python train.py --num_hidden_layers=10 --hidden_size=192 --experts_per_token=2 --d_expert=128 --d_shared_expert=128 --hidden_act="swiglu" --moe_layers=[1, 2, 3, 4, 5, 6, 7, 8, 9] --init_std_router=0.00948 --lr_router=0.000382 --tie_word_embeddings=true --beta1=0.95 --max_seq_len=2048 --train_tokens=795600000
Below are experts of layer 6 (counted from 0) of a mixture-of-experts language model. Rows are named router (the router's row for the expert), gate (a neuron's input weights, with its number), up (a neuron's input weights, with its number), down (a neuron's output weights, with its number) and show model dimensions 0-191. Each number is 128 + 24 x the weight over its row's rms, rounded and kept within 0 to 255.
After each expert's rows: "comes before" lists some tokens at least twice as common just after its tokens as in all text; "mostly gets" lists some tokens that are sent to it at least half of the time. This comes from a sample of Wikipedia text that the model never trained on. Tokens count by the router's weight.

# expert 46
router [178 137 140 119  96 150 100 180  89 143 137 121 108  69 121  83 116 127 179 135 140 146 109 110 163 169 127 140 116 128 111 156 132 151 106 154  73 130  87 113 128 100 106 135 169 137 153 110 142 136 131 150 136 125 149 100  94 133 168 131  86 105 165 145  95 128 157 118 148 158 121 116 136 168 116 129 170 167 122 125 103 156 172 128 115 112 165 142  98 137  89 101 153  92 100 119 130 131 103 100 123  97 139 177 118 126 152 132 169 164 115 146 140 104 125 154 111 136 122 116 134  91 124 135 143 120 124 153 162 112 143 164 126 145 106 104 144 140 115  99 154 170  72 118 138 135 141 116 166 137 133 145 140 115  99 130 121 101 141 133 102 139 134  90  73 168 128 107 121 112 147 122 125 149 144 129 156  90 108 137 143 135 126 123 127  88 146 163 148 171 102 119]
gate5 [128 141 130 125 118 139 176 104 152 121 180 112 106 136 100  80  97 115 111 119 154 162 105 178 116 118  99 140 139 111 105 162 125 136 131 128 113  88 123 123 146 136 127 153 128 165 109 113 154 160 137 123 171 116 135 134 131 158 138 153 129 123 118 191 123 128 110  67 135 120 127 128 114 140 113 130 121 148  86 176 122 172 172 141 117 127 116 108 108 125 142 111 137  90 100 127 153 106 123  87 134 168  96 126 155  95 154 130 131 131  91 141 175  99 122 128  99  91 152 104 150 151 122 132 104 143 147 131 142 109 157 140 162 145 115 126  84 102 112 142 147 142 122 101 160  97  87 152 174 169 191 142 101  97 121 155  89 129 104 116  75 103 120 116 146 109 118 137 119 107 142  81 103 114 153 128 125 158 111 145 111 125 138  97 143 100 163 131 131 166 145 143]
up5 [121 131 126 120 154 118  81 157 105 118 125  78  85 113 126  91 107 135 112 123 154 142  88  99  91 129 138  77 130 111  89 130 138 135 102 115  99 132 151 109 129 110 168  98 146 150 123  72 102 114 130 129 141  52 115 127 116 132 108 118 134 158 142 137 146 135 144 161 153 144 138 131  86 132 125 145 174 124 114 101 106 122 143 131  80 126 116 164 122 137 151 152 167 122 104 156 168 147 157 131 133 103 184  95  92 146  92 139 100 107 123 162 120 141 165 150 145 154 125 154 142 123 166 135 152 175 155 117 125 124 126 126 138 158 132 171 141 120  93 138 172  94 118 119 141 140 103 135 121 138 117 139 104 126 169 117 146 115 137 124 129 124 116 124 144 117 158 174 168 141 146 116 129  98 146 178  64 129  98 162 140 134 163 113 123  99  90 118 107 125 149 130]
down5 [106 137 106 174 162 129 139  96 117 118 114 125 125 182 104 126 132 127 149 134 136 151 136 162  98 100 118 149 133 157 175  95 148 120 142 158 151 157 110 143  97 122  92  83 189 155 167 128 109 128 142 127 149 111 122 105 148 122 113 135 167 127 137 137 124 131 107 138 159 161 100  83 121 128 128 163 141 128 110 128 122  94 128 120 100 116  93 137 133 103 119 151 131 148 157  90 143 107 143 136 139 143 146  94 163 190  68  98 143 107  90 134 135 140  88 126 125 133 101 165 173 132 168 130 130 105 120 106 138 118 151 120 125  92 158 127 109 154 172 135 128  76  86 100 136 109 116 103 126  94 137 112 157 116 131 122 148 122 156 148 131 168 137  97 155 157 103 110 113 136  98 120 114  95 122 111 155 178  92 148 108 116 144 163 119 122 163  74 126 117  99 119]
comes before: "-", ":", "S", " •", " Country", "="
mostly gets: " Pro", " Genre", "pro", "Pro", " Vice", "Co"

# expert 19
router [157 116 122 150 111 163 108 161 136 147 113  99 114  90 128 139 135 166 121 163 117 157 123  97 154 170 152 144  92 114  88 154 182 111 154 162 101 122 114 158 127 122 126 129 155 121  88  98 125 169 140 172 129 119 149  99 134 151 167 101 116  97 117 123 103  88 168 116 142 107 161 118 135 142 126 166 136 169 146  95  86 136 158 124 120 159 130 141 125 156 118  93 127 151 124  84 138 134 111 125 107  90  87 156 203 178 120 117 149 161 132 146 137 129 104 127 101  97 181 134  88 118 158 126 139 154 122 161 158 154 119 123 109 104  98 126 136 131 111  97 105 168  80 135 115 143 124 133 150 168 111 147 135 140  93 128 100 135 131 140 116 104 145 109  86 126  94  90 145 144 137 136  98 149 133 140 131 120 135 126 148 141 105  94 151 102 122 147 132 126 103 142]
gate4 [139 106 155 141 149 132 166 116 163 142 129 112 143  97 125 153 142 155 131 171 123 140 108 148 132 151  94 118 126 123 121 125 155 112  96 136 127 116 112 170  96 141 127 106 147 116 117 150 132 156 153 172  85 144 119 125  90 129 107 106 157  92  76 143 180  99  90 108 148 109 106 159 129  90  98 134 180 132 140 152 110 134 101 104 159 162 148 114 107 131  76 118  90 141 179 106 146 151 168 108 136 131  84  98 128 139 113 125 111 100 137 152 102 121 123 149 146 127 126 128 109  64 152 117 141 131 122  84 160 156  81 146 127 160 166 123 123 138 137  94 136 168 132 106 138  89 119 106 116 125 151 164 110 131 133 159 153  85 111 143 112 138 124 120 178  96 148 135 106 116 144 102 151 143 114 139 133 153 160 165 129 130 151  67 114 128 122 124 134  91 106 136]
up4 [137 120 145 138 126 159 181 142 117 120 122 112 112 106 102 119 142 154 129 140 142  98 139 157 107 115 150 160 136 176 107  81 138 110 117 132 104 133 103 109 136 150 125 112  91  94 147 137 116 143 124 151 160 120 125 155 102  81 119 150 105 157 113 119 152 120 149 126  91 119 113 142 160 113 103 127 128 124 144 143 122 129 138 154 121 159 121 133 173 211 149 149 142 164 136 100 148 129 140 109 124 119 120 122  73 156 108 121 125 113 130 174 169  81 103 133 155  92  84 175 152 106 162 159  91 129 112 131 133  96 134 179 139 119 126 146 118 130 145 147 111 145 122 110 136 119  99 127  64 139 127 131  95 127 121  94 184 125 134 164 110 157  84 151 127  97 124 181 118 114 128 114 116 148  97 142 127 145  75 143 164 128 135  98  92 100 154 123 101 148 133 102]
down4 [100 157  78 104 102  73 107 103 120 126 155 136 127 131  85 109 105 127  84 152 112 122 150 112 103 140 151 117 105 129 109  90 147 159 132 141 124 120 107 179 147 159 133 120 152 154 133 127 160 130 113 117 110  94 135 142 172 131 123 152 136 203 104 133 144  86 135 140 130  88 130 112 177 148 135 129 103 166 127 101 114 128 131  93 152 123 109  96 136 127 168 150 112 100 118 128 147 136 104 131 140  68 131 136 105 179 124 153 158 130 127 120 105 136 159 134 104 110 136 155 134 147 144 117 154 151 160  97 102 123  93 158 106 134 118 134 158 151  83 139 120 142 132 123 145  92 118 136 108 122 137 118 118 129  71 146 108 131 141 138 116 137 139 113 173 139 139 154  90 149 110 177 119 112 136 108 166 164 125 152 119 119 156 137 115 147  70  93 158 108 189 109]
comes before: " the", " a", " his", " 18", " New", " its"
mostly gets: " along", " located", " until", " in", " throughout", "In"

# expert 16
router [162 113 147 112 111 159 123 124 134 156 134 109 102 116 113 100 145 132 147 174 155 150 118 124 128 137 166  98  90 126 110 135 141 141 152 172 110 116 125 152 114 132 126 129 146 165 125  92 108 127 105 156 165 120 125 120 131 154 151 130 102 127 129 133 128 105 152 102 144  75 157 104 118 105 151 167 168 144 106 110 106 146 148 129 111 162 151 120 130 170 109 107 146 122  72  89 117  93 113  86 143  97 136 145 138 156 143 112 142 169 129 133 117  97  87 127 136 115 153 149  99 120 181 141 108 139 123 159 140  96 149  89  95  84  72 104 131 164 116  95 136 117 110 129 161 153 141 153 166 139  95 143 104 130 129 122 124 131 150 160  73  98 150 112 135 124 147 145  98 170 128 105 163 136  90 145 160 108 107 109 127 117 105 126 141  76 170 138 154 146  90 163]
gate3 [121 110 132 163 133 142 134  98 119 146 109 124 132 140 133 128 123 112 151 107 122 113 145  81 105  82  99 104 124 136  82 127  95 146  99  85 120 113 140 128 140 161 166 116 101 157 108 161 151 136  97 144 110  81 143 167  92 158 102 140 107  95 134 130 147 139 133 143 117 134 130  94 128 163 178 127 120 129 102 136 146 126 134 152 126 189 162 154 131 140 121  72 110 101 108 144  97  71 108 135 145 135 115 123 172 132 118 157 156 149 120 137 129 136 101 132 127 125 122  99 172 151 162 138 104 117 156 199 136  83 131 145 172  97 124 130 121 105 130 104 143 162  82 152 159 142 129 111 172 123 108  93 153 109  99 109 133 166 146 155 139 101 134 120 165 126 133 144 112 127 114 100 159 182 120 138 129 132 106 118 107 131 140  96 141  97 132  96  90 136 135 174]
up3 [149 155 137 133 134 130 187 129  80 135 128 141 146 142 121 118 113 112 144 125 117 101 133  86 118 151 101 135 111 107  85 139 113  99 115  95 122 140 158 117  95 152 139  96 160 104 117 134 156  79 120 142 127  99 106 119 143 157  84 118  87  66 152 111 110 129 149 121  88 123 102 135 144 160 152 135 104 130 100 154 168 159 112 109 137 152 135 153 168 168 187 131 116 155 124 139 110 116 161 132 153 117 122 133 110 130 127 122 111 140  88 119 113 146 124 152  93 138 144 103 131 171 150 158  95 120 167 114 129 123 114 131 144  98 117 145 127 171 117 126 124 124  63 201 182 123 114  99 123 135 149 102 137 126 128 138 128 101 171 185 111 107 127 121 123 148 101 110  83 135 123 147 127 173 109 152 126 113 118 145 135 152 122 160 106 123 160 115 110  82 139 118]
down3 [148 125 129 169 142 124 109 123 136 118 108 132 125 119 130 113 120 117 134 141 125 104 117 106 132 169 145  74  79  99 166 139 150 136 112 110 122 122 117 119 164 141 137 158 108 102  59 112 123 160 113 116 129 117 139 123 113 159 110 109 129 136 159 155 158 134 120 135 108 147 123 137 158 127 166 110 162 105 147 172 173 116 130 123 144 134 121 129  91 130 151  86 116 142 159 168 109 166 112 133 127 132 129 114 104 132 161 145 156 148 146 162 126 118 135  83 105 124 103 138 168 175 133 105  94 114 101  87  88 151 126  97 155 146 126 109 125 114 122  92 102 159 158 135 121 112 114 121  88 141 183  73 177  98 111 140 138 123 175 169 107 139 122  86 126 176  90 107 152 151 139 106 132 118 153  91 141  99 108 160  82 117 160 167 122 145 121 113 141 108 101 133]
comes before: " and", " who", " which", " but", " of", " with"
mostly gets: " politician", " footballer", " producer", " director", " brother", " president"

# expert 23
router [155 104 154 123  81 157  93 133 100 117 130 126  90 124 160  97 132 190 137 150 117 135 106 114 111 169 142 115 114 122 102 129 165 140 140 160 100 143 127 149 161 110 131 158 165 132 109  96  99 110 133 140 167 118 121 124 111 173 144 144 127  99 141 142 110 117 130 124 136 100 161  97 145 152 170 163 141 149  98  95 110 143 140  96 133 170 138 114 111 132 125 102 181 119  95 102 111 118  76 106 126 104  98 129 173 185 144 130 114 155 112 109 111  93 117 156 106 100 168 128  89 129 152 134 110 110  78 121 150 112 120 143 136  93  62 113 133 161 112 117 115 132 120 113 154 145 173 147 126 157 129 138 103 134 141 117 103  93 131 168  98 121 122  85  92 154 115 105 108 120 154 127 167 173 145 136 126 131 148 118 125 123 108  98 158 118 147 140 145 138  91 126]
gate1 [158 126 131 129  73 134 147 162 103 102 102  85 102 140 161 127 148 105  58 140 124 127  73  78 106 122 108 129 102 165 142 117 144 159 127 129 120 116 113 177  99 157 131 136 111 100 160  99 121 102 171 139 113  84 129 148 166 100 118 159 134 131 145 143 161 125 119 109  97 141 180 137 128 155 146 137 136 101 133 126 106 101 137 119 141 128 120 137 178 116 148 126  94 103 117 173 155 146 128  51 144 174 114 169 141 123 164 130 147 121 129 128 137 117 125 107  95 153 136 144 177 124 136 124 100 126 126 124 141 138 136 158 143 136  91 123  70  98 104 131 130 156 118 149 129 105 101 119 133  96 123 121 120 124 113 151 171 100  94 137 113 114 152 117 106 141 153 155 140 139 128  95 110 157 157 151 109 106 133 131 119 168 116 100 112 166 166 163 120 118 111 126]
up1 [163 117 143 132 101  94 124 171  84 145  79 117 106 130 136 116 117 125  88 121 148 140 111 142  80 106 127 111 131 156 108 135 124 150 136  93 147 176 103 175 135 191 133 140 122 171  97 109 100 111 171 130 131 108  79 141 139 112 131 147 128 117 125 135 128 115 125 108  76 136 181 113 131 152 121 148 121 128 148 126 173 104 120 128 136 147 103 137 143 130 173 140 153 108 136 108 118 117 102 147 133 134 107 127 104 132 140 145 176 128 120 107 118 136  86 129  76 158 153 104 115  90 161 146 131 146 141 140 151 163 104 170 140 119  56 138  57 125 128 152 132 105 164  95 144  95 129 106 154 152 139 110 104  82 111 140 100 120 114 137 140 102 169 139 141 123 135 142 146 128 126  99 123 119 151 156 128 121 152 112 170 130 116 127  99 145 175 105 151 102 135 142]
down1 [ 97 160 126 127 140 143 221 114 149 138 151  90 104 114 118 118 174 102 104 139  78 104 145 168 145 108 109 152 113 110 140 182 130 155  77 118 123 158 168 140  82 123 108 120 133 145 143  99 153 114 147 130 145 107 134 139 130 167 112 139 161 155 151 138 131 114 130 123 124 110 146 101 116 114 154 104  88 116 141 133  98 128 110  98 135 108 126 107 119  90 120 119 103 119 101  82 141 151 165 162  75 126 145 124 124 118 109 133  99 146 154  88 129 140 155 134 105  82 138 133 148 122 152 138 125 122 142 170 132 120 130 131 156 148  81 167 132 112 104 108 131  89 112 156 172 139 116 130 126  71  70 124 113 164 151 110 110 160 160 143 120 149 149 168 132 121 159 138 115 100 119 136 111 170 120 144 134 107 125 115 133 123  93 128 101 136 136 104 125 155 117 163]
comes before: "\n", " ", " 0", " 1", " 2", " 3"
mostly gets: " —;", " –;", "%;", " -;", " .", " |"

# expert 29
router [134  85 154 128 108 186 121 152 101 163 148 105 117 103 122 122 157 159 137 111 123 136  99  89 101 142 148  88 103 105 124 119 152 127 138 142  83 103 117 154 128 137 125 149 172 131  98 116 143 132 128 186 184  92 120 104 145 162 140 131 109  96 179 155 124  80 110 117 135  87 159  89 150 118 129 165 124 149 123 133 111 146 153 110 102 166 152 131 144 163 105  89 145  89 126 117 119 124 125  85 123 103 111 143 165 139 106 109 158 141 144 115  98 117 139 133 122 111 132 118  64 107 159 157 114 186  98 117 160 123 135 102 110  99  86  91 145 160  96 123 156 166 101 124 151 147 147 146 128 128 104 122  81 135 148 139 111 115 161 144 121 106 142 113  92 154 113 137 118 142 133  97 164 144 154 142 146 131 156 126 130 126 101 123 153 115 143 139 123 143 105 149]
gate4 [117 129 130 163 122 156 106 115 114 149 155 138 144 114  87 175 179  85 111 111 103 111 143 139 157 125 110 142 109 119 132 127 159 111 121 123 126 136 115 139 148 144 148 144  81 113 104 100 131 167 112 162 149 129 137 149  87 139 114 140 114 119 161 131 117 133  97 118 111 110 142 113  88 117 135 131 126 102  76 195 135  93 152 166 114 189 200 107 160 124 148 124 142 120  81 109 106 102 162 134 153 145 128 136 151 144 150 143 180 105 142 144 120 137  91  99 108 112 182 137 118 152 136 136 141 148 102 125 103 138 149 166 103 133  62 131 133 146 120 168 145  72 111 120 135 143  88 140  93 128 131 147 129 117 163 100 106 116 143  90 110 122  77 132 121 130 122 109 121 109 148 126 137 112  81 106 127 138 127 126 130 111 123 135 162 159 133 105 168 140 148 109]
up4 [138 163 131 178 144 192 112 111 124 160  98  94 134 100 114 102  92 191 121 131 177 116 147 139 111 130 146 135 152 135 120 144  99  91 104 133 146 129 132 143 138 139 149 118 135 161 110 145  75 108 146 104 129  88 141 116 145 149 135 137  98 169 113 133 124 116 138 125 120 106 138 134 147  94 107 136 151 124 177  99 150  44 131 140 126 111 138 103 147 103  96 123 117 114 131  88 175 166 142 150 100  95 152 133 103 143 115 121 147 132 166 112 157 107 126 161 129 117 126 161 115 107 123  97 136 135 132 101 139 125 104 107 113 169 182  92 131 167 134 134 161 116 133 131 117 131 110 131 150 108 112 126 148 146 133  67 101 104 118 152  90 146 156 165 123 134 125 119 108 145 131 128 123 171 159 152  94  68 117 110 129 139 126 110  92 133 116  94  99 108 111 133]
down4 [140 116 121 147 164 142  94 105 134 114 145  93 162 167 114 131 161  80 142 125 116 120  80 160 133 155 120  89 157 150 119  86 180 153  88 127  94 156 132 149  90 135 129 149 144  91  97  96 131 143 143  62 144 158 118 115 118 127 128 149 161 141 144 155 146 129 112  96 107 118  88 104 140 133 162 141 158 110  84 135 121 115 134 112 181  91 109 150 172 131 152 133 176 139 125 123 108 114 105 124 117 138 152 147  90 115 122  97 161 176 122 153 185 114  99 113  97 127  92 128  95 152 145 130 160 126 119 130 146 182 142 120 146 136 119 155 134  99 158 143 133 111 148 125 131 103 165  81 122 124 133 154 110 136  96 110 132 163 129 127 100 106  93 139 121 114 154 138 142 166  98 117 146 118 125  89 104 143 151 129 108 101 106 135  82 137 134 132 118 117 143 136]
comes before: ",", " (", " |", " =", ";", " –"
mostly gets: "ić", "sky", "ensis", "berg", "insky", "mann"

# expert 28
router [122 100 177 119 124 153 110 150 138 121 124  89 101 112 117 130 159 170 150 135 140 160  93  98 128 149 130  91 115 122 136 110 140  94 147 118  95 130 132 149 127 144 140 135 163 141  97 103 131 152 123 181 168 134 112 109 101 162 144 108 117  91 135 160 102 103 126 142 143 120 139 110 157 116 156 179 143 154 123 124 105 119 135 111 115 148 161 128 135 146 126  91 161 140 111 117 116 116 102  99 110 125 101 139 192 128 113 102 175 145 146 105  96 108 135 116 103  76 130 118  35 133 146 109  96 153  83 129 182 114 134 105 112 118 106 140 148 163 112 114 160 119  96 105 113 172 170 155 131 123 138 144  99 162  81 125 111 127 169 148 114  82 159 120 103 176 115 121 145 165 140 111 151 122 135 130 125 135 145 157 122 132 106 133 151 130 129 119 128 159 127 125]
gate4 [112  80 110 140 129 157 101 120 164 156 121 112  87 130 114 114 123 174 127 135 160 119 163 119 162 143 143  96  89 106 126 104 120 101 182 106  78 161 138 137 129  97  91 127 108 175 158 124 109 138  65 170 120  95 160  81  89 134  99 135 125 151 135 154 142 117 156 108 170  91 139 131 169 135 125 143 112 168 157 160 128 114  97 149 121  89 109 134 127 120 102 139 143 132 165 153 114 128 118 179 103 114 113 130 148 149 104 117 156 103 122  91  99 136 167 138 139 161 108 150 114 118 115 124 120 127 136 124 153 126 139 117 124 101 106 123 154 156 146 115 154  95 119 134 135 103 144 129 143 143 143 105 100 140 134  87 145 162 141 119 121 159 158 129  97 140  90 145 135 140 123 147 111  72 127 146 134 171 119 180 150 129 156 130  95 132 132 133  81  82 139 117]
up4 [138 118 137 164 102 140 119 176  65 112 116 168 174 168 203 181 141 103 143 195 117 146 108 138 119 164 118 132  99 119 153  83  80 128 129 133 155 132 104 129 132 127 149 123 119 120 175 111 144 111 128 143 127 124 120 135 120  92 110 140 115 151 133 124 165  99 133  93 159 117 128 137 115 111 127  91 117 145 133 122 146 136 163 118 129 126 127 132 117 131 195  90 154 122 133 114 116 129 120 125 152 142 137 113 131 112 136 174 130 143 187 139 150 111 102 134  98 102 142  92 133 180 101 171 135 112 132 119 117 141 127 155  95 127 103 127  93 140 127 133 128 123 112 123 106 108 140 117 132  84 146 130 147 102 137 137  90 120 132 161 184 122 106 123 128  83 134 106 156  76 115 121 103 156 109 140 101 144 108 144 107 107 110 109 112  78 159 139 120 106 164 108]
down4 [106 109 131 137 156 153 171 153 109 110 133 142 160 106 115 132 120  98 160 172 105 124 144  98 103 128 178 125 103 114 148 138 145 123 148  97  90  74 129  98  89 126 122 133  90 144 125 131 147 120 109 119 119 118 138  99 188 126 110 122 129 121 149 174 129 108 157 102 124 159  96 112 147 136 163 103 118 152 111  77 109 117 114 116 172 119 114 125 134 103 154 152 154 117 118  99 109 106 144 122 155 102 175  92 111 122 125 154 172 124 110 128 146  92 127 117 106  90 156 142 138 134 126 124 117 121 103 150 115 128 155 173 100 147 131 122  89 110 146  91 161  97 115 114  90 172 127 144 112 166 110 136 139 190 158  90 106 127 116 131 140 143  91 146 161 142 149 135 119 121 178 114 157 107  97 115 121 139 167 117 138 170 158 125 103 157 123 167 122  84 118 155]
comes before: ",", " (", "i", "a", "en", "o"
mostly gets: "ett", "uss", "elli", " However", "auer", "ein"

# expert 10
router [170 110 147 125  96 154  84 151 115 168 155  84 102  98 113 131 133 150 109 165 124 143 112 109 126 145 177 142  86 108 131 152 154 128 150 171  97 129 119 135 102 111 123 147 154 150 100  93 121 146 130 152 153 128 128 107 129 158 150 109 115 103 123 147 116  96 149 106 158  80 166  84 130 124 119 165 151 145 105 129 108 157 146 114 124 170 139 124 151 164 112  98 158 134  77  85 120 113 100  90 145 106 138 155 138 177 164 114 133 149 116 143 129 122 132  94 119 126 140 107  92 135 176 142  93 164 114 148 161 114 121 133  84  98  87  82 128 146 130  94 119 119  93 128 150 131 127 144 145 156  89 150 125 116 148 156 131 132 132 161 100 101 105 101 110 118 134 115 107 152 153 118 151 141 101 133 140 123 136 115 110 114 114 141 134  81 162 168 166 111  86 150]
gate3 [161  97  97 139 120 151 123 126 121 125 124 132 116 124 187 119 116 142 111 113 149 128 132 127 137 113 161  97 171 154 192 101 134 127  99 140 118 133 124 154 104 140 102 120 118 129 116 144 142 124 130 143 162 115  94 105 143 128 105 150 116 139 137 140 131 107 131 146 139  92 112  96 138 123 156 186 130  95 144 110 144 127 134 129 154 125 115  72  81 154 103  90 161 103  78 127 138 148 160 138 127 144 130 119 133 143 121 124 100 171 148 101 145  99 151 164 129 112  91 102 125  93 124 159 133 118 161 152 122 122  97 109 109 157 139  80 126 120 123  91 123  81 211 111 134 139  94 116 120 143 163  98 148  65 164 133 137 105 135 152  88 140 170 150 106 134 111 117 152 135 178  89 144 132 183 137 131 136 122 152 112 110 136 107 154 115 107 143 161 135 104 145]
up3 [ 89 168 115 153 107 123  97 144  78 149 151 132 140 132  97 136 154  93 168 165  93 107 115 123  90 134  91 143 145 100 112 123 120 135 149 138 115 140 127 130 138 106 147 163 131  70 123 129 103 153 145 129  77 155 158 133 124 151  98 141 137 181 162 156 144 152 102 126 122 139 145 120 113  92 153 110 157 127 105  89 120  84 151 165 134 130 114 135 140  73 146 107 126 115 132 135 125 149  91 121 127 106 110 121 105 156 130 142 168 109 112 121 136 157 155 111  98 143 153 140 139 180 150 158 120 123 104 133 139 164 123 141 156 125 148 135 158 102 129 142 124 170  66 112 120  85 126 151 154 107  69 104 141 165  94 106 133 144 123 147 149 102 127 103 188 139 113 108 118 102  91 147 139 122  90 109 145 139  88 160 130 126 112 123 139 122 150 158 111 162 113 106]
down3 [139  96 133 203 113 109 141 177 138 138 118 154 162 124 134 134 151 157  96 104  96 130 127  83  79 102 104 113 159 120 164 155 143 141 109  95 112 130 114 104 129 125 153 114  81  99  91  95 107 140 111 129 112 126 106 147 101 146 157 127 153 108 138 147 145 148 146  76 115 125 121 106 149 113 148 152  61 106 151 122 110 131 167 133 148 108 128 115 133 153 130  95 143 147 116 121 134 124 147 134 131  95 134 173 141 115  86 137  72 149 121 136  76 120 120 172 113 114 143 100 103 174 169 140 112 173 125  90 117 154 107 143 127 112 116 122 104 139 146 178 119 101 155  86 145 162 139 123 140 155 147 171 103 140 107 129 117 161 146 100 103 123 144 187 133 124 136 134 151 126 104 135 133 142  88 160 117 135 148  97 129 142 145 131 141 131 120 129 134 134 100 167]
comes before: " and", " which", " but", " he", " the", "000"
mostly gets: ",", "\",", "),", "',", ".,", ",\""

# expert 4
router [149 111 147 149  90 168 110 172  88 159 131 106 107  77  99 135 178 170 151 165 120 126 105  87 131 154 154 118 108 114 108 137 177 135 139 139  69 155  92 156 128 130 101 141 147 133  94 112 137 145 156 168 142 134 130 109 139 147 141 142 131 113 171 132 138 100 113 122 155  92 140  81 148 124 134 127 144 183  92 124  66 148 146  89 123 140 144 131 110 148  77  84 114 126 117 103 133 131 122  77 118 124  96 153 161 126 160  96 149 155 141 127 121 109 109 135 111 115 165  93 104  99 129 129 117 155  86 133 159 116 150 141 131  78 119 135 133 150 108 136 127 160  84 140 133 147 186 133 127 151 125 160 103 131 139 100 103 117 162 146 124 127 111 123 104 160 100 137 127 140 151 122 153 121 119 138 147 108 141 115 133 121 101 136 156  98 156 142 139 111 113 147]
gate4 [148 117 141 111 129 104 110 112 104 157 113 124 177  98 117 102 159 129  93 142 167 129 138 125 106 154 101 119 127  90 106 147 109 119 147 129 106 120 125 130  91 105 131 150  98 120 147 121 169 130 138 106 119 135 121 152 115 129 163 101 162  65 149 131 117 169 155 114 134 145 128 142 132 150 137  97 153 132 124 144  48 103 122 141  92 122 135 130 146 117 150 112 118 139 111  94  97 170 125 116 184 124 138 125 123  65 113 141  92 119 120 129 159 122 130  95 138 152 157 117 140 176 109 138 155 147  97 136 141 144  94 145 151 133 145  84 131 155 168 183 166 170 118 108 176  92 124 170 124 106 138 139  87 123  91  94 104  98 118 181 130 125 123 118 110 148 140 131  99 108 149 126 128 188 159 139 119 132 145  95 124 105 127 126 158 130 122 141 149 139 159 114]
up4 [138 113 108  95 116 113 102 155 147 160 145 122 135 143 150  94 149 112 132 132 137 158 111 118  65 136 109 116 155 141 121 129 119 131 125  97 124 133  96 130  78 145 139 157  96  95 160 129 124 131 134  78  93 100 104 136 116 149 165 122 153 144 172 180 151 144 153 135 115 130 153 150 160 141 164 182 128 126 132 137 113 108 144 116 129 152 165 144 123 158 113 135  86 137 109  88 135 122 147 108 104  96 129 130 111 147  92 106 145 123 139 137 175 105 121  91 100 132 140 126 111 129  87 110 121 133 176 134  87 160 106  99 149 166 137 123 121 109 120 169 134 140  81 177  85 137 119 176 119 120 148 149 117 130 140 120 126 135 139 121 137 133 116 111 127  99 106 148 161 174 134 153 176 117 108 128 144 121 126 101 117  52 107 113 103 110 169 168 110  84 152 122]
down4 [122  92 109 109 105 167 100 141  96 101 149 132 101 149  86 111 121  72 112 156 121 112 145 156 104 127 146 137 111 136 116 135 108  88 137 130 160 173 139 146  98 116 148 142 109 154 150 140 117 160 116 105 145  96 137 114 138  88 133 118 107  73 144 156 142 111 160 136 159 163 161  89  92 140 156 131 145 120 109 143 158 103 124  94  98 130  92 107 113 108 113 122 111 106 117 137  88 119 210 148 144 146 151 163  98 104  81  94 113 151 189 116 118 128 133 130 128 120  74 126 126 115 125 138 136 109 144 163 123 140 115  92 163 115 148  95 124 144 167 137 117 105 160 139 140 137 135 143 128  97 124 114 201 153 118 128 136 118 121 123 148 123 109 124 124 128 136 145 135 168 113 123 154  88 155 130 129 149  81 165 141 114 128 154 119  92 131 125 159 159 165 139]
comes before: ",", " |", ".", " (", " City", " County"
mostly gets: "shire", " Angeles", "ville", " Philadelphia", " Wales", "ampton"